python train.py --n_layer=14 --activation="swiglu" --positions="rope" --attn_scale=0.125 --dataset="wikipedia_en"
Below are experts of layer 3 (counted from 0) of a mixture-of-experts language model. Rows are named gate (a neuron's input weights, with its number), up (a neuron's input weights, with its number), down (a neuron's output weights, with its number) and show model dimensions 0-255. Each number is 500 + 40 x the weight over its row's rms, rounded and kept within 0 to 999. Numbers have three digits each.
Before each expert's rows: "comes before" lists some tokens at least twice as common just after its tokens as in all text; "mostly gets" lists some tokens that are sent to it at least half of the time. This comes from a sample of Wikipedia text that the model never trained on. Tokens count by the router's weight.

# expert 4
comes before: "\n", " The", " He", " In", " It", " This"
mostly gets: ").", "\".", ".", " John", " William", ".\""
gate3:396513465424463497472470484521502466524420517570422466534529461515501483455487489449461477555505475556432567463504436523513533492486524522439501512494464512507513504556494462578493515487511481519405548495477497521545524506464492521498492504560473500479509517508547540412481529499480568481447573530477504502491511490488426555464497487552516502528521548465525515518485473540408501522500510480514435560526469595568511539501536517497515545573607534418469516496521465523486525482554462509433513550410562483506426411529554488515468539563501502449508513566434549518532472465468456569505545461585429489511476404511498529476542469524421500408517492498497491488473601497571457509472439510528519553461470500518483500431542497447511495425493494460496513472505538469506526535527560
up3:553543481550491485505496557501516505484559528437530479462470522451461543563561502552534509532527530482581445525499522483493518586504467482513491458565510525495440511456500538437512489474464519463617468536430514472459509450498481431522462450456501562503528516452537464538534525451511396434511427459526459519513518436508549377480547519478535571548512463482515515478557511474513555416525530496437541473517589481576484511544510519488487477452485508531554424451510514541504479493488485458558469519565449497484555521484574508500504513469447560524467550457545392501425502544563488446496466505500524478497528524555479493569437552483495535553457522551500496517474428470504465473454509577435483470533575457477518453563486536501527552543501490437528501454515476490485501469451463
down3:473552477479509482442564490561514505495513478454581500525459559484502504507496512472492485573562534546518538489541456475524499552521518448480535559480515546493510443479537524454419448499462501536480462464516500504526458504456476502591516477485472419568551533466477465429492483458487377502476544595531472540420543526524529469485472502431501510524473486501536536539517433483466553473522515452458609486519459492495581502455496452444496520490375484467476537452500486515470532504487447492551480449546435510525522504503503523499484551529502493533475526484503420542470453524571503516498484439485467480480533507481421445519521464548486474532531595497540474509579409554489563471383502520542513433525483536557517563465508512520547579466467485579545463527475467483518576517510501

# expert 8
comes before: " |", "|", "s", "–", "°", "al"
mostly gets: "T", " It", " sl", " Mer", " They", " ch"
gate2:498518450531506416479499529505556489518410518499550496530557458528596473496545527489434504523488494492481508460548525515528483435437530478499507540509459502497560541503522446490505529555538513514488510480537461543490469471449496482458471497491517481572500488524519476509564477513559497597476585534525551495503498480492457509522478508531426492479525522476488543471533416537473436592532528471478492473533415497463537518572532409508450516503489543487472436444497448539461495451523466480461537545441485576553493488579458493587583464533446475498438498448445442606496473504407432557522503461507433487554500498491498499536511492546472519478496463486525458537506491466620574490478483426563517519443545562523472520522508417502468443485515468453522455535572569478465507517536511
up2:525482407482482491482497510523475502553508491493533548563515486484566525454479589472489475472509485488476431504518538423471476471443517536468557540485488467492573521495512518556492477538587528477531484446482463525488461521472559430513486463526543544583522429496504531465573527456548574555493463578438583494543486512509529541459519549492445554486532499451529538450512427505430473475503534462537500487550504625473457481550548434471527463508512531533401478456458535474498505489598439455482491524454480575541564516590540561493502462504460421507472578485475431472505487477491506467497531471550489511535527450432514452512451468519442498508541505482491450536542484461585523441516454564487594516546562527522481467539521471512432462520504470516519517505499544487451498535504493
down2:446522461496491501507496485474531500543469462482584523510451456504483427465507506429504465525524415529541523501467464440497527514593471456422497513483527551486501533428511515487521414493502453547551467500536425494447463556491483469455501562469518425488615525489438482482428393495522548487469531521474551532566420507520493456482493533515513521484482464474499467519598521505504473513512487516526424503435473582560524491502526564500447534440477555498584574535485503526527504475473522522472518499519460537493547486506452507538481535509530552489549604471451494493514547463542549530505489530455455510497478465477538435524497514459441593530558515520363551499565459537487521461523473536539457509552428417502542484478496513534514461495558459500452494457482471503505494474584482

# expert 1
comes before: " the", " a", ".", " to", " in", " well"
mostly gets: " be", " been", " being", " as", " became", " were"
gate3:464559495469568519441519524494516472473558517506509583546531519492468491497465468498532540504479466517464424467505528516511503455447446500519544479583503473471573459530476490468517413467526530515475558482509470485495481514441469462437459518469491489467458511538477490593517469450475451498441523463524490537529508484485560592497455463554503522511455490458570491495518501557447461452507474463431503536540511552503537474387435504511429512497558526529451399431447502517479564462491451508459551510444532530455503445553469583560477443582421520403470551492409486537550480493479511556531539496452509585504490520479503464462542442533485487416472504461493499485514521463570495528510500556520447505437491576531482459492457541508431522493504498450565493490558474442490552550457492
up3:539458443492461552531441491531497488588493499539470451431523453526555436463571507426498491456553530540560522534558511517532543498485550536506520549445504539513480444495494464538549555510499424544422507524536463579533518489529519497556487503531485467515472445434539505388539556501487561522525542478517486516430471480510470385510587516535537440508521521518477476455514429527468500503528548499488473489462546454520435579553518489478524443564459392455553538509588458526475508507517547535487454498498510491531489528512507452509506511486497466564472460476534465375449468484436457490546496545521437431508476448467437569462461507534509462544485491508446475486486502532485516498472472477502540427500600493538472527492581490498583527462450441505508490485484475507453501515482494
down3:509480571485458575424546534499489531571515452532531468522483550399466480483478550482530508508512492531490528463484525531481493496458531498527550619501505433522472525540463490466503506543527485550494496550499461475496453586472571501423567519463522524465536484520432520559449461505546544506554452465453523494562535495504549473504432541502527537437493527485542514481494543483504442467489453502489549540567455462458507513434430481492533548528409537465471501539425493487517522450489464498489453424531458593461464507476503582512519471478454529478561523482563503511539562499500488479478525485508588510466527482456508502518542473445488574543577555511448439567504568486450464551519494567500439476552486509542540504593460515434491522440476583423490518528568471475522517460518453

# expert 5
comes before: "\n", " the", "The", " and", "==", "In"
mostly gets: " while", " should", " although", " if", " since", " they"
gate4:532499482507532473502423517545488514511517562465512548516491513466524534500468425530556559471455578502574539522494441574492497456464536549473576436564530542562465496510473493518528518510483491451475533591549518567523538488522547515432449508550541475536521437535544469517545571528579465450480512468556447463474413458519483548453486500498507616447532502549520546521548482462379515574488557403490472530464561428521446488532522558524526529513549492549435499520456513489471518431534479497534436495476439509422490495504463434527460456503444519503519496492444493505498515423419522459496496495580478440438490508489448509523527467496436482495509433457456468533478455499463540457567469545506483453514494524471498507515510491492477485488530498409495561490513432515467501535496523
up4:530492488506517435538463548522487499478556560499499545523492522479536535497486431543524552466479512490563585558461461567477505480505502522509542473469546512535513516429465473478531546530451536453485523585577520550545589484525559505361472483532519502552489430576476466539553509497527483442514513458494450466490444453493457503456456479512537617458593484515492513517552477502405549535500540422484447553481494436538520492553468600498491536492559498577466487537526503502507456461533478457525447490478396472458506534508466462516464453487482543489495425500471499511540510443447458435467478493563463481455519518516469577529521491499447497481509436527434485563490471439471524437584503539486493455541522579497502516481548521468517495495555521456462538535454469506524477543512513
down4:538483506480515477523496537531488570419507454448491560537485583533562496498488485537383497487455565554527483565498477530472517467458509495512505512576493532541558566438525428496541533490489567489461559493442500491489521470641554570515545529539563515509441520521470517475503578492474544488519463553468483526478478510507552470525519454499504494484558506591556489466543530471466551450581536423526486455561471458534465517499474525466442552510482533477544530491538557502508463517491470534597454551502498478498476527476518509465562465512480506432470562523442536531534496478513482525499468540547478525443524530442453507479472458519508497520496489484498359529476473493467455563555493530532565517534482519500548506496490528396407438501500566495502462510443520537562522490428477

# expert 2
comes before: "0", "1", "9", "2", "8", "7"
mostly gets: " disc", " Total", "9", " enough", " score", " quality"
gate4:467590509523460451497457521511543438491495521529482466610516421510446510468548567504506528525549518513563396439456543458501519467521507403509487524476496490468560471558547504544505473474390495543474550599479504461484475514429495483550550505606522425531494540409542429504522458489533501468536548479439471517530496493541497518474524458495529529499441516500523549530483416559406478534529559441541435489503578489461529478479465496509526453499491458547464447492476516555476502548396527488499528483540522471447547505533527515484559512437477462473490424468543515525481483529454460475537530518529477524530518436519444536457562498518498530472484503563486468501477500477527550502440499479552570566566498546545480472582534492486515474480456517522508506462472487556535554538538517
up4:506481568567458440498497472489466468484453475487445513569470461519499580434447572553495467494513487549549449474479430480484471510448451445458496478416479420534487497593534535501479460493529528473503495528486469510439387490475508525518509536549514512432464426461488459463521480569530510433535445568419494503524579515530487518526591443516528512526447580448491473512462519511487532486524507437475549498499466490494506505477452510476527449493498452501521553486516552448500534574470585486480541484514512417460588464523598504437535477432526469544518512503527563529439509568512537471517529523407489506476490471465476523532500503490515545481511506491532533530464563547477515560514550420524498544529513525457487480491542489405445478505516572561501448500426552554490481466468474
down4:506455482455500456560401537460558525488547440527440490550544428460490524468539612538490473437551540484566429535462503495480498457515485598453547537495501504500536526535564545512480568483545495497500536531477542539467494478454455440560521479492455467559521517557512506565480484465487494548443526548418455484500505523534511496522558509499462521492487485452561486512473492547408557499581504532514485481468534503461548572556508484564472495550535527534540479561573489522414505509496503574507483513553492496514539515488583583500484447435502517470510509545538456490428478469507501501416388491479483563502553484533543482514564564557461425538455554453504510485571464527487491538533514510441496512518512474539495464508507493475488461497482567499549503454591515442534474549467514